Experts of a small language model: 20 layers, width 192.
Below are experts of layer 11 (counted from 0) of a mixture-of-experts language model. Rows are named router (the router's row for the expert), up (a neuron's input weights, with its number), down (a neuron's output weights, with its number) and show model dimensions 0-95. Each number is 50 + 15 x the weight over its row's rms, rounded and kept within 0 to 99.
After each expert's rows: "mostly gets" lists some tokens that are sent to it at least half of the time; "comes before" lists some tokens at least twice as common just after its tokens as in all text. This comes from a sample of Wikipedia text that the model never trained on. Tokens count by the router's weight.

# expert 8
router:51 49 59 60 56 63 53 42 72 58 91 26 29 50 44 58 56 27 66 41 32 48 49 64 44 49 30 59 49 28 46 74 56 73 65 91 56 65 57 61 55 55 26 59 56 76 86 88 37 62 44 53 62 40 30 45 31 53 58 74 39 41 70 44 53 73 31 58 42 48 30 22 33 24 34 68 50 23 55 55 38 51 79 65 57 59 34 59 41 65 26 47 49 52 52 54
up1:55 62 47 64 53 40 65 81 57 61 52 49 47 38 51 45 59 49 83 59 65 67 56 39 71 61 69 35 50 44 48 34 48 10 64 30 32 59 42 54 63 61 51 28 43 43 59 65 36 44 54 33 57 61 49 19 65 30 40 44 74 47 56 15 43 62 68 39 60 20 40 39 45 43 22 48 62 70 48 36 44 61 46 84 51 61 26 21 24 60 53 55 54 75 61 82
down1:83 27 67 52 51 45 70 53 60 25 37 33 59 50 46 37 71 40 53 60 61 57 57 74 24 58 44 69 33 36 34 64 50 68 73 60 65 48 70 66 83 94 50 53 45 49 52 30 73 47 56 65 55 46 43 46 60 41 37 40 35 47 47 43 55 51 59 65 42 47 37 37 66 63 52 63 60 67 46 46 44 47 45 44 61 35 39 46 61 45 62 65 41 43 30 25
up2:24 29 33 55 37 54 56 25 23 58 48 53 46 35 46 34 51 71 66 78 57 49 44 47 50 41 12 49 66 47 75 57 53 55 52 62 41 38 43 23 66 71 66 48 44 57 56 79 59 53 49 41 69 48 68 55 60 45 78 96 81 62 74 54 37 56 55 48 23 68 56 55 77 55 32 47 40 64 51 61 32 39 54 32 53 51 73 60 45 42 36 46 63 53 40 66
down2:43 51 50 54 21 53 66 49 51 43 35 49 57 50 81 37 67 72 59 23 54 30 68 36 64 51 46 57 45 37 52 20 27 63 60 56 38 41 58 45 62 52 67 39 56 31 91 15 55 45 48 40 66 53 64 55 35 71 64 57 46 37 53 43 50 63 34 47 40 47 79 45 48 75 34 52 82 42 44 78 36 60 51 44 46 88 42 43 70 44 50 53 37 65 68 58
mostly gets: " century", " However", " year", " 1993", " 1985", " 1992"
comes before: ",", ".", " and", ")", " in", " to"

# expert 19
router:47 50 37 55 64 55 55 41 81 61 59 45 24 52 40 43 43 59 59 51 24 42 41 48 58 38 41 66 49 51 45 41 66 47 53 41 68 61 41 50 40 64 42 57 43 67 54 42 32 66 48 38 61 46 15 36 38 46 60 49 56 39 67 19 43 55 39 63 61 59 43 55 35 29 60 53 40 26 21 37 41 62 75 48 58 69 82 52 84 36 43 53 68 53 64 47
up0:43 59 27 71 38 62 65 71 54 58 55 48 46 48 68 38 60 55 51 60 66 39 50 64 42 56 57 31 51 63 53 37 44 54 57 71 49 59 59 29 57 61 47 50 51 61 38 38 60 48 22 80 52 49 26 33 38 19 64 49 69 47 59 32 42 37 57 44 27 44 45 68 36 48 56 66 20 37 39 54 49 61 40 45 39 47 62 49 58 41 42 61 54 58 62 36
down0:48 35 56 69 44 84 70 33 54 31 50 37 48 48 46 62 40 72 70 75 53 61 41 29 54 68 13 52 51 47 39 54 62 36 34 49 54 29 54 51 68 54 43 30 41 57 33 47 59 50 48 45 68 53 48 49 64 38 66 34 56 49 25 37 44 36 23 48 38 69 59 57 59 39 57 36 50 60 77 32 49 37 35 51 56 62 40 39 39 43 59 68 46 48 73 67
up1:43 30 53 53 59 53 69 60 49 47 33 46 34 34 38 46 37 32 55 60 45 42 70 39 40 30 43 25 25 49 75 48 44 42 47 48 35 52 82 48 53 44 66 67 28 55 53 62 69 46 36 66 57 61 25 85 49 62 43 44 48 57 54 30 21 60 55 66 56 19 47 67 44 50 76 36 60 50 59 33 67 80 51 58 31 41 37 46 61 64 56 67 40 60 36 42
down1:27 52 23 50 45 59 73 37 39 42 60 41 54 32 62 53 67 55 41 36 68 75 60 55 48 72 31 51 50 46 46 68 39 65 48 75 56 58 34 36 56 49 54 54 63 53 64 46 46 66 56 56 64 29 34 57 60 29 40 64 30 58 39 51 43 42 57 51 17 79 36 47 61 37 33 46 47 44 63 29 48 44 57 48 48 54 63 76 63 33 74 35 40 39 60 40
mostly gets: ")", ");", ".\"", "\".", ").", ".)"
comes before: "\n", " |", " ", " (", " -", " The"

# expert 24
router:59 62 52 51 74 57 60 45 72 69 67 42 27 44 46 54 41 07 33 57 41 39 24 48 48 58 66 70 20 56 45 63 64 78 82 55 49 48 52 50 47 58 57 42 35 65 64 49 33 25 48 61 54 51 37 51 57 59 54 59 52 70 70 33 41 78 27 56 77 42 49 34 54 39 61 70 29 44 37 43 29 48 60 70 49 51 36 64 42 25 36 58 49 30 61 42
up1:27 43 63 51 38 39 67 51 45 69 70 44 53 69 57 54 17 49 24 60 69 45 26 53 50 61 66 52 34 42 53 52 68 66 35 71 38 32 40 40 28 64 49 38 37 54 36 32 37 25 57 52 47 51 79 42 37 55 86 57 58 48 67 50 50 51 46 50 63 58 22 42 59 53 47 36 34 56 53 44 50 71 85 84 45 27 40 42 36 47 56 48 21 43 54 44
down1:42 58 41 25 33 61 38 53 49 78 50 38 42 51 63 27 49 50 38 69 49 64 17 58 33 47 20 51 45 46 68 58 86 63 36 31 40 70 46 38 53 52 32 46 32 53 15 55 47 49 52 42 59 59 37 36 72 40 53 37 77 35 42 66 68 46 39 45 53 51 65 53 42 64 59 70 37 45 63 60 46 61 52 48 53 12 24 46 15 67 55 36 70 46 43 53
up2:52 39 57 59 68 56 50 60 46 23 67 73 24 65 53 26 56 42 60 57 60 31 36 58 40 51 47 77 42 26 24 36 43 49 30 57 51 38 59 51 31 40 59 55 50 51 34 44 23 23 37 50 67 38 29 32 53 55 61 46 36 50 64 48 40 61 57 78 71 60 30 80 82 48 50 54 49 24 36 67 37 50 54 51 47 53 38 49 57 45 71 86 33 46 38 38
down2:52 54 78 74 47 64 44 27 39 62 65 83 36 60 70 18 76 57 63 56 48 45 54 60 60 11 60 46 34 22 24 54 62 32 75 67 66 78 66 54 49 66 68 60 38 60 91 62 50 10 51 58 50 55 47 59 37 43 53 59 74 45 33 53 23 71 47 27 47 41 55 34 71 64 42 59 52 65 41 69 30 37 60 55 29 50 62 52 54 46 48 66 37 55 46 52
mostly gets: " under", " part", " during", " back", " per", " through"
comes before: " the", " of", "-", " to", " a", " his"

# expert 34
router:53 38 77 52 49 40 60 57 56 70 59 37 58 33 45 46 43 42 37 65 41 77 65 17 50 51 41 25 60 56 48 40 57 67 58 63 46 31 47 50 25 34 27 61 43 64 68 43 33 29 44 60 58 71 24 51 72 46 46 55 65 64 59 70 69 49 45 49 46 43 47 51 50 74 55 41 44 36 69 29 30 83 67 39 66 50 53 52 77 44 49 71 45 26 64 49
up0:45 43 49 53 58 29 62 38 65 30 41 39 30 61 63 48 61 45 43 42 60 49 18 17 21 56 31 44 31 64 60 27 42 84 93 35 39 62 59 49 51 50 48 44 83 67 33 52 54 31 64 57 61 72 50 41 31 71 56 73 65 48 46 80 48 58 39 42 47 30 42 65 36 42 49 44 31 62 50 59 73 55 42 29 31 50 58 75 72 55 53 58 47 43 39 33
down0:99 47 73 59 53 26 56 44 31 44 59 35 36 59 56 43 66 60 33 39 56 54 40 31 53 16 38 54 38 41 50 35 25 40 67 27 41 61 60 55 44 31 48 74 54 37 85 53 29 36 69 33 61 51 68 54 29 54 48 25 36 46 23 53 49 50 49 74 45 61 68 70 59 33 54 73 64 49 58 49 04 61 33 34 31 41 56 76 73 56 65 45 47 55 60 71
up1:47 63 77 33 53 31 35 53 51 75 58 50 61 29 60 47 52 56 44 60 46 74 29 51 43 80 58 22 31 47 69 24 60 36 26 57 73 46 49 37 62 41 75 61 28 53 60 65 47 28 54 16 85 69 48 68 42 50 37 44 56 62 42 64 51 54 41 49 73 35 26 49 34 73 31 42 58 25 63 37 63 44 38 53 71 57 18 57 37 29 34 53 83 27 46 29
down1:48 34 50 29 56 35 17 58 26 40 55 46 88 44 51 39 66 56 60 69 33 51 48 61 63 17 58 86 63 20 46 45 27 49 30 60 30 59 55 59 66 24 60 46 56 40 56 42 56 35 53 38 56 68 44 63 48 52 81 84 25 32 34 64 38 36 44 63 56 57 45 50 34 53 55 52 54 40 49 27 65 47 72 44 42 54 64 80 73 66 42 43 65 48 40 11
mostly gets: "See", "History", "Personal", " information", " including", " Website"
comes before: ":", "==", "\n", "===", " ==", "See"

# expert 6
router:65 24 77 56 68 75 50 40 48 74 51 20 34 48 53 54 42 50 43 34 34 62 47 34 30 70 39 53 41 46 46 37 50 43 60 69 70 25 65 54 71 73 37 49 48 73 55 62 26 75 42 55 54 33 12 56 43 50 37 36 60 51 57 52 47 39 39 38 48 47 42 33 49 39 54 43 66 64 45 57 49 31 83 76 38 53 75 67 48 58 51 45 55 32 58 35
up0:40 55 28 40 59 51 61 56 52 80 40 28 32 65 49 60 58 46 44 69 31 47 24 33 38 30 58 49 55 91 39 55 67 39 50 30 61 54 71 64 47 75 79 67 50 30 64 55 52 48 43 54 39 72 37 51 75 78 54 41 53 52 51 73 39 47 69 62 54 45 62 42 84 37 63 51 44 27 26 46 62 47 63 29 53 44 51 25 46 61 62 60 34 49 71 39
down0:49 60 44 66 39 85 37 61 13 70 60 59 53 35 44 55 70 72 50 83 30 53 43 45 38 60 35 62 77 62 70 50 42 33 60 12 49 38 48 56 51 39 62 34 54 26 61 47 64 44 43 38 46 33 33 35 55 53 51 54 40 49 52 56 37 73 82 52 40 37 55 32 58 56 64 23 35 53 53 56 31 41 34 61 50 38 40 46 64 30 46 68 72 42 63 40
up1:53 67 52 42 59 60 31 35 35 59 53 68 73 65 23 59 66 31 32 44 44 44 65 38 50 51 74 48 72 41 75 28 62 50 74 44 56 55 17 56 51 55 43 83 62 58 86 76 49 29 51 52 64 56 37 59 49 59 45 62 41 48 40 53 57 41 14 65 54 77 48 41 67 29 53 69 51 46 56 47 31 71 66 37 44 70 39 29 58 71 50 48 38 54 65 36
down1:57 69 22 32 54 54 43 73 34 48 58 83 43 69 40 67 71 73 65 28 40 65 51 50 43 37 30 46 53 75 63 46 55 58 75 66 48 36 53 49 64 19 44 42 23 72 66 42 48 37 50 58 47 46 56 50 18 67 50 48 35 59 51 51 39 54 47 42 30 69 50 53 23 61 14 61 28 37 64 47 27 43 67 35 37 41 41 51 59 72 48 46 25 44 54 31
mostly gets: "),", ",", "\",", ".,", "—", ",\""
comes before: " and", " which", " but", " the", " he", " a"

# expert 36
router:81 34 70 72 54 58 61 17 70 56 63 34 62 46 61 36 55 47 53 22 46 53 56 42 62 71 42 61 31 41 53 74 46 50 50 60 55 30 39 38 56 67 55 52 53 59 73 60 27 48 50 71 60 74 45 65 73 16 42 69 25 50 49 44 68 71 51 51 68 43 46 22 48 28 60 45 19 47 59 53 22 36 55 42 60 47 44 52 74 26 42 52 51 52 56 60
up0:62 49 57 73 61 46 58 26 45 41 46 49 40 47 36 36 38 43 57 25 43 45 67 73 52 44 67 80 46 50 28 77 40 88 51 64 61 50 59 28 33 69 72 49 22 49 25 39 49 49 48 49 44 78 31 39 48 48 26 33 62 52 37 27 38 63 48 47 56 59 59 56 43 65 50 51 54 35 59 44 61 57 80 68 49 70 53 65 64 32 63 47 37 44 82 59
down0:47 53 95 46 37 46 59 26 37 34 54 65 66 45 60 33 70 40 52 38 63 17 51 35 49 38 52 62 70 63 72 66 55 45 73 26 52 30 58 50 71 39 58 59 52 54 29 57 45 19 54 84 71 62 70 52 57 43 53 68 68 55 46 48 47 57 54 39 52 69 52 23 47 32 46 40 60 46 38 32 23 36 36 54 50 44 43 46 47 27 39 60 55 63 51 87
up1:91 34 55 43 62 61 73 35 59 82 31 28 37 41 39 47 29 64 30 35 36 41 47 68 61 64 45 38 46 51 25 53 58 79 57 50 68 37 58 64 49 55 80 51 44 62 54 57 25 47 41 27 71 54 40 57 38 58 35 54 53 37 73 37 73 71 56 45 51 46 61 47 35 52 38 55 63 57 51 52 37 41 63 57 61 67 32 75 72 52 62 69 43 59 68 35
down1:37 44 58 42 31 30 61 80 35 33 40 59 74 49 67 60 47 48 43 61 49 60 47 35 53 51 47 59 61 43 35 36 45 18 23 49 35 20 67 74 56 24 46 58 53 63 34 62 39 47 29 58 49 43 62 53 79 48 37 40 69 47 59 69 45 58 66 26 72 40 38 74 68 50 48 46 42 68 40 34 40 44 69 40 43 36 72 42 36 35 45 26 69 08 34 86
mostly gets: "\n", "\n\n", "\n   ", "\n ", "\n     ", " "
comes before: "\n", "-", "|", "==", "The", "==="

# expert 56
router:47 40 52 51 60 67 52 48 67 49 79 23 22 19 53 23 34 53 42 75 57 35 32 43 68 58 52 45 34 50 67 52 34 64 49 68 55 33 45 51 54 52 65 66 45 55 43 36 35 55 45 78 75 40 40 31 25 41 55 71 49 54 60 48 42 82 64 50 47 52 35 29 44 54 47 50 26 41 57 45 30 33 60 51 48 65 44 50 81 40 46 52 81 17 78 69
up0:62 48 50 51 55 38 62 35 40 59 62 64 57 57 30 28 24 45 32 82 21 20 56 52 49 61 46 64 44 32 24 66 26 38 44 27 28 45 58 49 57 31 53 17 51 57 40 16 47 81 62 48 37 41 32 29 55 57 40 66 41 55 71 44 88 59 60 39 70 45 62 44 65 57 42 47 35 49 82 43 39 55 46 66 61 56 42 46 57 32 39 46 59 81 86 60
down0:53 34 46 48 63 64 56 31 38 46 40 34 24 48 65 47 70 75 40 67 38 60 83 73 53 57 54 58 54 42 52 53 19 45 39 41 52 26 56 49 47 43 62 55 55 55 45 55 18 73 79 56 55 53 50 19 39 65 57 13 39 76 47 47 55 27 33 54 49 80 57 49 56 61 69 63 27 40 85 35 60 39 54 63 42 67 39 70 26 25 65 58 67 38 40 53
up1:65 58 42 41 37 75 62 47 42 55 92 59 44 18 55 60 27 27 46 44 52 37 43 48 60 32 44 50 52 55 45 54 81 33 57 42 43 56 31 54 55 49 25 44 45 67 60 74 48 27 53 44 86 73 87 62 87 57 40 67 55 57 40 42 30 41 76 58 53 40 31 39 53 57 50 48 60 54 54 33 33 47 63 56 52 32 20 46 45 47 64 42 32 63 48 52
down1:25 71 44 31 49 43 54 57 42 47 55 69 58 72 40 42 43 22 67 51 78 12 44 67 39 58 44 09 54 61 50 40 78 64 77 60 47 45 65 41 40 68 52 57 55 31 63 41 48 37 55 53 47 59 55 38 58 69 43 72 60 53 45 24 50 35 48 62 52 63 52 39 52 59 25 66 56 60 25 70 15 46 25 52 38 33 59 36 72 60 34 69 69 19 30 28
mostly gets: " —;", "|---|---|---|---|---|", " MPC", " –;", " ±%", "|---|---|---|---"
comes before: "\n", " |", " ", " 0", ";", " 1"

# expert 20
router:75 42 47 48 68 50 82 64 57 73 54 38 16 36 40 34 39 70 33 39 36 75 59 54 74 60 59 42 43 61 46 82 65 63 55 59 40 19 59 61 44 52 49 60 37 64 52 66 32 54 26 38 42 34 35 47 36 65 44 39 39 54 51 67 64 89 46 66 44 40 51 36 39 42 69 53 51 42 60 57 25 66 40 62 62 43 37 75 57 47 48 56 76 53 58 63
up0:49 42 17 46 25 79 65 39 61 44 68 39 40 46 27 35 31 55 44 71 42 53 61 56 54 35 68 65 49 45 54 69 38 46 37 41 62 14 43 44 40 55 39 77 76 50 99 55 52 64 31 64 43 53 64 50 59 70 36 11 78 52 52 36 58 49 17 26 27 54 55 29 59 86 58 65 55 62 35 53 57 32 49 46 37 66 46 67 52 51 38 43 49 49 34 75
down0:98 51 59 52 41 65 50 55 59 59 64 37 49 58 75 63 47 45 30 75 62 67 26 59 71 30 86 46 57 64 49 28 82 30 41 47 60 49 59 45 42 51 57 13 33 60 69 68 70 34 58 68 45 58 60 42 38 28 50 57 55 53 56 37 83 36 24 50 49 39 47 61 30 75 45 37 11 63 35 34 48 55 57 43 56 73 40 54 44 53 71 44 46 50 59 59
up1:43 70 65 46 54 52 65 74 55 99 28 48 72 32 56 41 48 47 39 30 44 50 46 60 65 50 58 59 43 61 41 48 45 47 34 70 47 19 35 62 39 51 59 74 73 43 36 62 49 26 33 21 48 53 30 51 31 34 48 21 38 45 61 71 41 61 78 71 46 38 59 50 46 38 59 46 41 44 52 48 53 50 46 55 61 67 16 34 31 54 59 52 53 46 56 30
down1:42 41 87 66 65 59 18 48 40 66 45 28 54 60 42 48 34 52 74 55 47 79 43 53 43 62 31 80 55 49 46 77 59 13 38 64 43 41 17 36 69 54 52 54 38 50 35 31 72 25 22 31 37 47 28 47 46 52 50 44 55 86 39 50 33 23 38 50 75 45 70 72 40 40 59 49 59 60 47 55 68 67 42 23 33 55 23 47 41 45 30 44 58 49 41 54
mostly gets: " 37", " 39", " 46", " 24", " 34", " 42"
comes before: " |", ".", "–", "th", "°", "5"

# expert 46
router:55 23 31 68 67 72 60 11 54 69 75 49 29 44 42 56 57 46 64 37 34 31 24 27 45 66 36 28 47 53 36 49 70 42 34 27 60 37 50 55 40 56 57 82 56 50 53 56 29 48 35 61 51 49 31 28 61 40 69 67 58 79 58 60 69 94 61 55 59 37 59 24 50 33 58 59 34 48 40 53 35 75 67 72 60 42 58 37 67 47 34 39 70 57 73 42
up1:21 47 51 32 53 22 64 32 41 68 60 66 49 71 47 55 70 51 44 64 60 49 63 44 56 74 46 21 50 57 58 51 56 74 56 47 61 44 70 39 06 74 77 68 58 75 87 71 64 63 51 29 72 66 51 32 30 37 66 56 74 60 59 68 32 58 52 24 24 58 25 50 61 46 82 44 44 51 57 68 79 37 51 60 26 43 29 55 58 62 42 31 34 54 57 15
down1:39 57 47 35 53 54 39 60 57 08 53 60 82 63 36 50 45 38 30 21 53 35 44 57 44 28 84 26 53 70 40 68 37 53 46 41 67 67 42 39 63 63 41 51 28 55 37 41 46 24 46 46 73 58 24 35 37 55 64 36 39 64 53 62 14 72 65 32 73 54 44 74 51 51 59 52 64 58 68 57 62 31 40 39 17 38 71 40 53 60 77 70 42 50 42 87
up2:46 52 48 75 54 63 39 49 22 23 54 57 55 40 47 30 51 65 72 65 41 37 38 44 44 52 41 34 26 50 34 46 81 51 65 41 39 43 50 47 23 47 19 68 39 32 77 39 39 55 77 63 54 42 29 37 58 62 21 69 44 52 55 26 37 52 75 22 39 45 39 63 31 50 57 61 53 55 51 27 97 35 74 29 59 64 58 46 44 64 34 42 38 52 50 43
down2:60 45 55 35 63 59 61 45 53 65 62 39 46 31 57 68 32 40 48 36 23 54 49 53 51 34 33 40 46 51 34 51 43 46 63 40 40 73 36 37 47 48 69 44 74 44 60 43 72 38 25 45 48 62 64 58 75 61 99 46 43 55 02 59 77 74 37 67 54 59 60 41 36 57 42 46 28 33 32 43 26 75 38 58 51 27 35 67 51 28 50 84 72 28 27 55
mostly gets: " against", " by", " from", " between", " within", " towards"
comes before: " the", " a", " his", " her", " their", " an"

# expert 32
router:41 15 38 68 70 43 84 52 66 56 54 39 22 47 44 53 62 25 42 57 56 36 60 48 67 48 49 29 54 68 40 58 53 55 57 81 51 51 47 44 34 60 50 59 45 62 32 41 35 60 33 53 56 53 34 68 42 64 54 61 65 57 36 40 59 80 48 37 44 31 50 45 29 32 57 34 24 49 65 37 50 76 74 85 29 41 63 72 77 50 48 50 36 39 83 46
up1:59 76 47 28 65 60 39 42 62 84 70 32 41 30 50 38 45 60 40 56 50 38 38 50 69 50 58 20 31 31 54 51 50 57 51 41 35 52 40 63 41 49 47 69 61 79 26 54 57 58 52 77 32 46 66 48 51 49 64 48 51 65 59 56 33 28 60 58 52 71 21 45 41 26 53 76 51 16 72 15 40 61 61 45 31 53 46 65 57 38 27 67 37 37 54 64
down1:51 39 52 53 54 66 54 22 29 66 30 65 44 35 28 37 34 50 47 43 52 42 43 51 68 58 39 41 76 79 37 34 48 38 55 49 50 52 65 59 19 44 30 52 56 28 37 42 54 65 48 81 41 63 42 68 52 48 21 59 75 52 24 41 40 58 45 39 43 35 45 41 76 58 49 52 44 46 55 68 68 70 41 32 49 41 26 61 44 67 48 60 57 47 69 61
up2:46 57 55 39 47 75 68 47 44 53 59 42 63 50 76 48 61 53 71 54 47 76 69 57 47 64 49 55 48 80 58 31 57 64 28 36 60 50 56 54 35 31 46 59 48 45 54 56 28 37 55 49 81 72 51 42 28 83 34 51 69 63 11 43 67 59 61 66 48 22 62 28 59 16 68 30 69 60 62 49 57 29 53 67 63 15 62 73 22 48 55 49 48 75 46 56
down2:54 66 59 44 79 39 32 51 58 40 33 32 46 75 62 49 34 50 57 70 64 55 60 15 42 42 36 47 19 55 72 61 36 35 62 47 73 43 63 38 32 46 59 35 31 55 48 52 55 54 53 37 44 58 48 38 62 43 37 43 42 42 86 44 55 69 20 93 11 52 64 45 53 66 57 44 59 50 64 52 66 39 39 62 55 48 56 50 38 54 55 42 55 48 72 37
mostly gets: "|", "|---|---|---|", " |", "|---|---|---|---|", "|---|---|---|---|---|---|", "|---|---|---|---|---|"
comes before: " ", "\n", " 1", " 0", " 2", " 3"

# expert 58
router:60 42 47 49 64 59 54 67 50 75 87 12 30 59 53 49 58 65 43 57 27 43 60 51 56 51 62 43 49 45 17 51 68 51 63 62 40 45 50 59 54 44 28 39 54 55 42 51 33 41 24 61 32 49 50 69 66 32 53 35 76 75 84 46 48 60 41 77 66 55 55 23 66 37 41 85 49 26 71 39 39 29 33 69 37 50 73 76 60 54 49 54 70 10 73 48
up1:48 53 10 62 47 48 60 71 57 72 44 58 49 38 43 52 41 70 67 24 42 48 58 62 45 56 63 63 52 55 41 44 62 80 67 48 25 31 36 83 45 70 29 47 51 55 30 82 20 35 29 40 47 51 81 46 42 56 22 47 66 71 63 52 44 63 45 41 50 59 75 63 55 65 69 74 60 52 68 28 45 53 48 61 79 55 84 59 56 48 36 50 78 53 53 64
down1:67 45 79 70 43 30 42 60 44 64 25 57 25 39 57 57 64 65 12 64 57 69 53 47 16 54 48 35 51 67 30 51 48 65 66 41 29 52 45 66 43 62 55 84 60 43 39 49 45 41 41 49 68 38 53 54 60 20 68 45 45 66 59 17 36 52 65 51 60 64 55 51 70 41 48 62 40 58 57 62 25 43 23 39 56 47 47 84 71 50 31 52 87 56 52 37
up2:75 29 42 62 40 65 52 39 28 53 50 33 61 61 50 40 40 55 46 33 60 36 34 59 52 21 71 30 52 59 52 69 66 17 64 39 55 45 77 65 52 43 40 56 38 65 60 64 39 54 51 46 42 48 65 44 46 42 65 33 45 53 68 55 37 51 27 89 37 52 47 13 45 58 50 46 29 39 56 45 61 43 54 31 49 50 35 29 54 31 30 71 46 49 61 62
down2:60 23 34 66 57 51 68 53 54 54 57 60 73 51 46 25 50 42 35 09 37 33 22 33 48 57 81 35 39 75 43 70 31 33 63 43 79 53 45 68 33 47 51 29 62 47 40 32 44 37 67 41 58 45 60 58 60 28 77 40 46 46 20 22 89 37 39 44 21 67 62 37 55 71 62 43 79 25 30 32 37 57 61 60 59 52 52 27 37 51 59 29 38 52 38 34
mostly gets: "In", "On", " due", " However", " In", " As"
comes before: " of", " the", " to", " a", " his", " this"

# expert 14
router:38 27 64 70 72 48 49 25 76 61 70 33 37 51 32 28 52 41 65 56 41 46 37 55 55 73 40 26 28 32 43 59 42 64 43 72 75 41 73 72 32 60 29 52 39 57 91 42 24 68 29 60 50 41 20 46 53 34 21 77 54 65 72 25 52 60 46 67 57 45 57 30 28 55 43 44 50 55 49 57 53 54 59 40 36 30 50 67 68 61 54 43 67 51 67 73
up1:62 62 57 78 32 60 50 29 62 40 55 38 25 38 63 53 59 53 66 55 38 49 49 37 70 56 50 56 49 39 25 50 35 30 62 36 54 65 41 65 24 41 63 34 49 54 28 20 49 44 59 49 74 66 75 66 50 59 40 51 78 75 51 54 38 58 21 70 54 50 32 71 62 57 59 69 37 36 45 51 41 33 20 42 39 53 44 68 52 69 28 56 62 62 58 38
down1:50 79 75 42 36 72 66 60 52 50 55 61 45 49 45 55 28 40 62 45 49 70 87 49 34 56 32 66 57 50 62 31 36 61 61 60 56 16 48 30 23 30 44 29 43 56 35 49 55 29 39 71 25 76 59 55 57 50 33 14 60 56 51 40 39 32 04 39 53 64 35 23 71 24 40 29 84 58 38 82 56 69 54 30 66 59 50 58 43 63 42 68 33 38 30 57
up2:24 68 38 52 29 65 55 37 67 60 52 61 37 56 67 57 58 29 44 46 71 48 25 37 68 40 16 45 49 54 62 08 75 56 28 60 38 38 38 54 49 47 43 38 93 53 41 44 44 39 37 62 46 20 41 49 62 52 59 54 62 76 58 29 20 44 56 51 42 62 50 35 50 43 46 33 51 37 34 49 52 41 52 40 63 19 73 58 78 90 67 45 38 26 84 41
down2:80 31 43 58 65 49 56 43 28 26 47 44 58 62 63 70 62 59 25 82 60 43 58 67 66 53 37 57 27 65 26 47 33 26 44 52 27 31 73 45 55 53 42 49 65 22 22 60 67 42 76 39 43 53 40 65 67 71 55 83 51 59 30 65 82 30 43 58 34 49 72 53 61 63 46 73 32 64 61 48 41 30 52 34 65 60 53 53 60 67 39 67 58 41 32 57
mostly gets: " album", " education", " town", " tournament", " ship", " region"
comes before: " of", ".", ",", " was", " in", " and"

# expert 53
router:77 19 47 59 82 59 56 59 54 58 81 43 21 52 51 45 25 57 55 41 37 68 43 56 71 71 50 63 45 43 50 59 71 54 49 61 48 40 38 59 45 45 54 71 46 73 57 58 32 51 52 42 62 20 50 41 42 55 52 41 70 69 74 46 63 74 33 58 59 44 23 11 48 62 52 54 34 36 50 67 21 28 57 69 62 49 58 51 68 32 40 58 81 47 60 67
up0:65 61 56 28 60 28 64 53 63 76 50 54 36 50 58 48 48 40 46 40 58 40 69 59 43 60 46 58 58 67 57 36 54 42 63 26 48 43 47 54 70 41 45 37 30 55 41 74 45 56 41 19 61 65 33 47 58 69 58 33 45 73 70 53 69 50 42 62 78 57 24 43 60 59 43 38 50 61 54 34 51 77 14 61 57 59 39 42 79 47 54 52 47 64 43 57
down0:33 77 52 69 44 55 77 65 59 34 41 62 42 42 55 46 58 52 59 72 55 32 29 22 33 59 27 55 47 45 37 47 47 33 44 36 21 58 53 24 59 87 23 43 50 42 70 47 37 70 19 61 40 48 49 35 67 66 60 68 48 33 54 36 60 86 65 21 57 51 42 52 39 70 41 55 40 66 62 35 57 62 36 44 62 55 67 52 64 22 43 22 59 54 40 66
up1:32 24 32 50 44 78 73 88 48 63 80 63 51 15 67 47 41 64 57 52 69 56 61 45 26 88 50 56 56 61 49 22 55 57 56 36 32 56 35 65 06 42 62 82 34 44 35 68 64 31 19 30 77 53 44 27 54 82 49 40 36 39 64 55 62 54 44 43 51 47 67 51 47 22 56 58 66 77 47 52 41 47 69 34 52 69 32 66 57 76 49 52 61 53 47 42
down1:53 36 50 53 71 18 37 50 50 47 48 39 35 29 30 58 40 60 85 38 34 49 60 87 59 71 53 42 52 42 32 47 46 43 79 38 51 38 56 72 48 70 59 47 09 68 65 75 44 69 40 49 46 62 37 46 84 50 38 59 47 62 63 54 28 54 49 44 40 49 18 46 41 46 48 63 30 41 38 44 39 63 42 47 57 50 32 53 20 25 57 51 47 70 51 39
mostly gets: "000", "00", " million", "500", "56", " %"
comes before: " |", "%", ".", ";", ")", " ("